Experts of a small language model.
Size: 16 layers, width 224, vocabulary 10482.
Experts: 16 experts in each of 13 layers, 416 Mish neurons an expert.
Below are experts of layer 5 (counted from 0) of a mixture-of-experts language model. Rows are named router (the router's row for the expert), up (a neuron's input weights, with its number), down (a neuron's output weights, with its number) and show model dimensions 0-223. Each number is 200 + 20 x the weight over its row's rms, rounded and kept within 0 to 999.
After each expert's rows: "gets" lists some tokens that make up at least twice as much of what it gets as of all text. This comes from a sample of Wikipedia text that the model never trained on. Tokens count by the router's weight.

# expert 13
router,174,219,191,205,191,200,197,200,194,199,220,163,169,191,211,188,191,209,222,213,206,198,172,244,190,211,203,242,234,203,167,224,202,167,197,175,222,167,193,205,211,221,187,165,210,205,192,216,219,215,210,219,172,190,190,219,226,209,193,187,210,202,205,161,180,195,206,183,211,185,209,178,169,219,212,185,206,191,178,218,212,173,198,200,191,202,161,189,203,162,208,208,192,218,158,174,208,197,216,223,215,204,223,179,221,192,195,226,184,219,192,230,233,211,173,189,155,209,167,206,196,187,180,175,198,168,201,179,168,215,191,248,187,224,208,197,232,218,221,189,212,164,213,191,202,213,214,179,180,201,225,202,206,207,172,232,195,190,170,176,172,207,223,220,243,199,175,187,209,190,171,218,195,191,216,233,170,219,183,193,191,198,190,200,179,216,161,171,144,190,242,205,238,222,213,209,193,158,208,186,186,212,201,207,194,191,186,192,193,194,222,220,199,161,165,196,224,224,193,187,177,181,198,223
up1,167,235,203,212,191,191,218,194,172,196,186,191,170,235,171,217,205,197,226,207,220,210,203,200,240,210,216,202,206,191,185,211,180,204,207,185,202,187,186,188,181,206,229,210,175,210,196,208,190,171,195,213,227,186,190,207,186,190,170,144,211,219,206,159,204,207,193,244,154,201,219,176,204,217,219,207,174,214,194,182,193,192,211,182,227,171,199,213,176,196,182,172,218,175,206,173,208,194,170,217,203,214,193,220,155,217,200,176,193,225,172,198,220,158,170,220,198,199,183,227,185,187,173,190,241,236,184,206,205,189,157,179,164,189,206,170,211,205,213,175,203,183,202,184,153,212,189,217,178,200,229,202,220,241,178,228,188,223,201,166,198,179,198,186,175,186,164,205,203,219,190,183,227,177,216,198,197,183,187,203,209,181,190,209,194,235,211,190,218,206,226,212,186,217,191,218,219,209,179,188,182,201,204,215,228,216,233,222,184,205,219,175,197,206,206,180,169,215,168,188,234,162,165,231
down1,219,189,208,199,195,185,225,180,210,195,183,221,184,175,187,198,208,182,218,187,205,216,200,219,170,204,218,181,162,193,240,233,239,191,182,180,179,183,221,206,183,198,193,197,205,200,207,219,241,202,221,195,224,169,211,196,206,197,247,190,203,183,237,175,220,234,217,197,207,193,245,183,203,228,178,174,218,193,213,245,213,186,217,187,174,202,160,187,171,207,130,215,230,185,215,183,173,214,180,209,213,180,212,178,204,182,228,191,229,191,204,168,218,206,240,170,211,198,214,211,209,205,180,206,216,214,199,179,185,206,219,172,182,206,217,202,207,214,199,180,219,183,224,210,165,217,178,210,164,227,215,201,194,201,195,194,195,210,171,219,237,213,184,184,201,189,175,181,195,236,206,182,196,194,184,223,186,222,194,195,182,200,213,207,217,212,213,217,222,223,163,193,211,214,190,219,201,214,212,167,226,209,197,141,212,209,212,176,232,170,163,216,187,231,186,177,218,202,170,171,219,207,214,189
gets: "-", "\n", ":", "|", " (", "S"

# expert 8
router,203,236,219,212,184,176,182,188,174,174,217,182,199,203,202,176,166,233,197,217,201,175,197,223,199,227,210,210,211,174,170,230,222,172,201,192,183,192,175,218,186,196,165,204,168,196,200,185,200,230,203,205,162,204,182,229,215,198,186,201,198,200,190,180,169,201,218,185,253,164,188,188,180,214,205,207,205,213,190,197,239,158,158,208,206,192,164,221,205,172,186,222,192,197,213,192,223,194,226,189,203,205,200,201,192,190,170,187,164,208,198,190,250,187,213,205,188,195,188,224,237,186,198,197,190,207,224,224,168,223,192,228,201,210,201,181,194,230,214,202,152,163,209,212,159,205,204,194,204,170,211,214,180,168,192,203,202,202,202,137,214,203,224,231,216,202,193,186,197,192,170,191,207,208,224,225,137,196,199,211,233,195,217,197,167,194,189,182,191,201,194,197,213,194,188,168,189,168,196,184,208,162,163,198,179,199,200,207,188,211,236,215,193,196,215,227,191,202,221,250,204,203,207,221
up11,211,188,208,195,212,178,201,198,185,207,175,215,164,258,199,172,221,199,195,209,207,172,200,243,189,196,200,192,218,194,210,205,201,174,192,185,221,211,182,219,231,183,184,191,170,188,208,196,219,173,201,206,210,197,226,191,233,137,220,186,199,208,191,185,218,183,194,196,190,200,153,221,228,222,195,200,194,176,186,174,204,170,201,164,228,189,208,196,191,216,225,185,209,188,204,206,209,196,228,201,175,194,181,179,199,244,184,213,155,219,197,194,209,193,211,159,190,199,180,185,210,248,230,169,209,197,235,173,229,210,212,212,198,244,184,165,192,230,178,185,186,201,200,225,208,216,209,217,184,215,186,216,192,163,254,203,208,197,223,211,163,190,229,238,183,215,167,168,199,193,175,198,163,208,213,192,192,206,182,221,227,204,228,202,184,202,208,209,189,204,179,197,187,175,203,196,192,216,191,199,217,180,194,188,157,207,193,204,199,231,173,167,182,196,236,184,197,183,215,210,220,244,220,211
down11,204,171,185,176,232,212,206,194,216,210,195,198,210,170,199,207,218,194,208,175,187,202,184,226,216,201,187,215,158,179,202,175,175,203,200,195,232,192,206,212,241,180,192,174,188,205,228,213,173,219,218,208,185,184,183,216,204,192,188,191,219,220,204,194,204,214,213,186,206,173,208,187,217,198,179,237,157,235,172,178,187,206,164,184,214,192,222,231,194,243,196,219,195,215,219,208,204,199,205,197,213,198,224,214,226,188,214,189,211,201,187,189,195,239,163,196,193,204,220,186,210,181,195,190,183,187,182,197,217,182,213,232,218,212,222,231,196,212,212,200,192,237,220,197,197,194,146,228,184,223,195,164,221,175,190,233,205,235,223,233,192,154,202,204,160,217,196,195,189,197,225,179,176,198,176,210,197,215,226,188,163,246,165,153,181,172,175,212,213,226,225,234,193,200,205,209,228,207,183,187,186,218,220,218,213,217,145,185,225,195,199,223,203,185,232,210,225,172,231,200,216,189,225,195
gets: "==", "\n", "===", " ==", " ===", "s=="

# expert 3
router,189,234,182,199,200,155,204,202,163,219,189,189,222,207,192,176,193,197,190,213,192,172,225,219,187,201,185,233,196,178,210,188,211,187,170,198,191,226,172,201,210,188,187,195,207,171,244,212,175,218,237,206,140,225,181,230,241,180,188,196,215,150,202,199,185,201,176,187,231,182,189,198,192,228,203,192,209,209,177,164,213,177,186,185,216,170,180,235,207,159,211,193,178,221,190,195,166,189,219,207,224,219,187,196,190,229,204,207,202,199,221,186,208,209,155,187,170,207,179,196,206,215,200,165,192,188,193,185,202,201,183,215,173,244,200,169,210,152,215,212,192,203,222,214,191,232,152,207,203,178,209,201,190,181,190,191,241,186,187,201,205,195,178,194,190,220,191,248,212,209,202,197,189,202,214,227,181,206,239,223,224,193,200,183,175,196,177,215,195,180,205,192,193,200,176,219,157,183,186,197,207,220,180,197,203,180,203,167,189,229,243,197,204,166,209,193,177,194,188,211,206,212,170,232
up11,216,202,229,237,217,212,229,209,172,175,228,213,173,203,180,177,183,201,195,192,221,203,208,188,165,180,177,227,197,203,189,234,203,190,172,218,222,183,230,190,198,223,195,209,185,220,178,228,219,230,192,217,212,238,208,184,203,159,175,171,157,169,247,199,195,185,189,193,210,183,208,185,178,204,177,204,177,197,203,178,194,175,168,225,205,231,233,251,223,160,170,192,169,236,188,199,198,157,181,222,205,212,219,172,191,207,211,239,218,203,199,194,212,198,206,227,180,176,172,205,203,211,240,204,197,228,223,170,231,167,192,180,231,163,218,183,193,204,211,191,218,183,202,182,186,193,201,206,203,224,220,174,234,191,206,178,208,200,199,192,163,191,221,190,221,221,186,201,202,207,217,173,182,232,195,173,199,207,193,206,208,200,177,180,195,204,208,223,186,190,198,185,197,195,169,169,221,192,185,200,234,175,172,180,217,196,174,223,196,193,245,210,193,201,181,221,221,202,210,191,227,185,195,200
down11,184,191,231,168,192,176,191,182,204,211,193,197,234,215,189,200,228,208,188,205,185,195,222,232,197,168,213,193,191,230,215,200,175,199,209,176,201,163,229,180,208,214,226,203,229,184,212,173,175,180,176,238,187,201,174,207,197,208,216,216,182,208,209,183,182,218,204,202,207,183,156,217,214,210,186,191,215,168,244,191,161,218,198,215,188,182,205,209,173,197,203,181,243,233,228,188,213,196,198,220,180,220,188,193,206,239,214,217,226,229,193,177,209,196,208,172,217,177,255,213,210,215,213,188,204,170,186,205,215,210,189,170,191,229,194,183,190,199,167,207,238,209,205,201,212,211,194,223,179,143,174,185,198,172,200,212,217,201,211,189,196,222,160,211,211,211,188,160,207,260,212,183,210,198,198,233,212,178,234,190,219,191,215,225,193,199,178,182,230,203,189,215,214,191,199,165,195,214,220,180,241,236,204,210,176,224,214,228,229,198,229,206,184,202,253,181,204,203,197,199,199,189,212,197
gets: " |", ";", " —;", " 0;", ");", " ·"

# expert 15
router,180,204,211,197,196,188,196,188,166,181,221,231,190,145,219,157,196,207,200,206,170,174,172,224,212,221,216,246,203,174,192,209,233,184,195,226,211,169,148,190,175,186,190,191,191,200,171,226,195,215,223,202,198,179,211,203,209,207,189,207,219,178,186,216,188,171,198,168,217,168,208,197,173,224,214,190,212,199,202,158,206,174,210,204,225,197,200,227,227,196,200,178,229,219,204,194,187,220,202,201,215,230,195,177,165,206,190,236,216,168,216,255,224,220,172,173,169,191,160,185,210,184,197,187,181,182,221,250,200,229,173,195,160,200,200,151,183,197,209,198,211,159,198,190,182,191,181,224,201,201,193,216,210,212,195,233,210,208,201,206,193,190,196,178,180,195,191,183,187,202,193,230,196,162,196,243,196,174,214,223,209,198,191,189,229,205,175,208,192,178,219,193,167,192,190,190,172,189,216,202,178,183,220,200,182,199,187,198,247,191,198,195,206,180,174,195,206,197,181,223,193,176,183,229
up1,204,191,183,207,223,208,166,198,193,165,180,219,197,231,153,180,214,169,242,164,183,216,192,201,204,210,200,226,229,214,201,178,214,201,207,201,212,206,219,175,181,222,211,159,196,166,193,199,214,223,204,186,200,201,217,187,209,159,184,194,214,171,193,163,182,176,224,218,170,162,201,171,216,210,224,212,185,189,214,199,217,203,212,207,205,199,211,235,197,193,172,225,186,215,210,185,201,189,220,191,209,202,178,199,170,230,167,203,218,227,179,219,213,205,197,195,216,216,180,210,212,174,212,198,247,205,221,190,200,216,176,217,219,188,183,157,206,170,193,219,206,182,205,236,228,162,195,194,161,219,210,204,202,210,201,216,194,185,187,219,188,157,235,233,167,188,186,200,202,197,156,216,223,175,172,206,179,228,205,188,227,207,194,223,211,159,214,235,207,183,195,208,175,161,208,224,182,206,189,194,218,241,205,191,177,177,163,212,185,220,224,198,210,230,226,205,159,190,199,189,197,184,213,211
down1,200,215,239,233,199,215,194,178,215,155,156,191,230,181,218,199,189,219,221,187,206,225,207,206,191,207,197,226,248,179,174,193,188,197,190,218,159,207,225,225,184,207,249,206,193,193,215,200,162,184,210,179,206,183,179,160,185,166,221,191,198,214,206,166,200,176,175,209,196,199,194,202,164,202,160,176,203,168,175,184,205,243,169,190,213,208,191,227,191,210,250,200,230,194,202,254,203,179,232,201,207,225,200,213,241,185,197,188,196,174,190,226,204,195,194,220,170,195,218,205,177,197,215,187,221,193,218,181,201,170,211,208,224,244,184,219,205,221,213,176,211,201,213,212,219,223,209,172,205,185,220,184,226,181,232,193,207,177,206,197,180,189,230,200,187,232,218,208,223,230,223,194,220,210,194,216,209,188,219,189,200,206,196,175,201,208,185,223,216,201,179,183,208,187,197,198,165,186,177,184,211,216,191,213,220,192,225,164,179,160,202,187,200,167,164,185,206,184,235,216,199,205,204,190
gets: " the", " a", " an", " The", " his", "The"

# expert 7
router,183,214,212,231,183,141,180,183,225,163,171,196,174,201,235,192,212,241,212,214,189,204,216,225,189,201,171,228,213,179,188,205,245,203,152,224,224,203,155,198,187,195,187,189,198,213,220,198,209,204,205,227,180,212,181,222,248,214,190,184,207,178,208,191,186,195,190,178,206,167,199,177,199,234,162,196,201,208,171,174,200,202,219,233,189,188,211,223,205,177,201,168,180,183,200,192,192,214,208,231,197,207,215,202,147,219,176,199,213,135,202,226,193,187,188,214,188,213,201,168,177,187,206,216,171,193,208,189,186,198,194,186,193,216,155,173,197,184,192,160,218,163,210,187,196,203,200,176,186,203,191,223,204,211,173,189,187,235,188,200,201,175,181,195,209,230,200,192,177,200,162,168,191,193,185,197,191,226,184,208,209,206,159,211,203,182,196,215,204,206,215,238,202,201,192,232,143,198,169,232,189,208,195,191,190,201,219,216,221,218,172,210,205,211,191,174,218,207,216,212,199,193,185,199
up12,221,180,193,200,198,160,198,170,251,188,154,177,193,181,189,193,205,232,194,183,171,208,188,224,190,203,215,216,183,207,203,256,208,221,202,221,174,194,204,224,227,193,206,225,170,200,215,207,194,225,155,216,181,163,221,200,212,198,198,178,168,160,196,231,179,211,196,220,224,225,192,197,197,200,209,196,175,171,196,207,208,213,182,187,171,198,212,216,204,214,211,189,220,167,220,194,212,198,151,173,202,191,169,242,142,199,234,228,220,180,204,215,242,163,225,190,200,223,197,214,208,188,214,196,189,203,176,221,202,203,204,230,215,175,186,205,176,213,185,204,210,225,228,210,186,186,224,192,171,186,221,230,207,199,190,224,176,189,209,185,197,194,214,202,181,204,199,189,221,173,188,226,192,214,216,187,193,228,180,211,216,167,228,184,206,164,178,177,213,227,223,180,203,181,218,196,217,211,190,176,183,194,182,189,243,190,195,192,218,218,223,218,215,198,195,194,173,199,173,196,248,211,188,223
down12,172,194,178,188,198,222,211,234,207,173,201,195,185,179,186,194,175,182,182,193,191,207,212,227,231,194,172,213,215,160,238,228,188,173,217,211,194,206,181,192,205,173,212,172,218,158,193,194,179,247,184,209,162,205,175,198,176,218,186,200,179,195,193,192,203,230,195,214,226,191,213,232,189,202,193,192,212,187,196,199,198,195,225,209,190,202,220,199,183,209,214,238,210,152,221,188,197,159,187,192,176,183,192,183,240,194,182,234,224,191,202,198,182,252,166,182,186,204,185,220,204,206,174,205,186,217,243,213,216,238,221,177,212,212,240,243,179,208,207,226,191,229,225,220,203,202,183,214,204,200,183,180,183,226,235,215,201,229,232,212,208,198,189,192,157,211,216,228,192,223,214,224,219,171,190,218,188,171,192,225,209,199,202,219,201,210,156,213,212,200,214,215,211,204,199,179,183,215,208,215,200,199,262,199,192,187,209,183,183,214,207,165,173,220,191,242,210,207,200,164,200,213,190,187
gets: " ", " 1", " 0", " 3", " 2", " 4"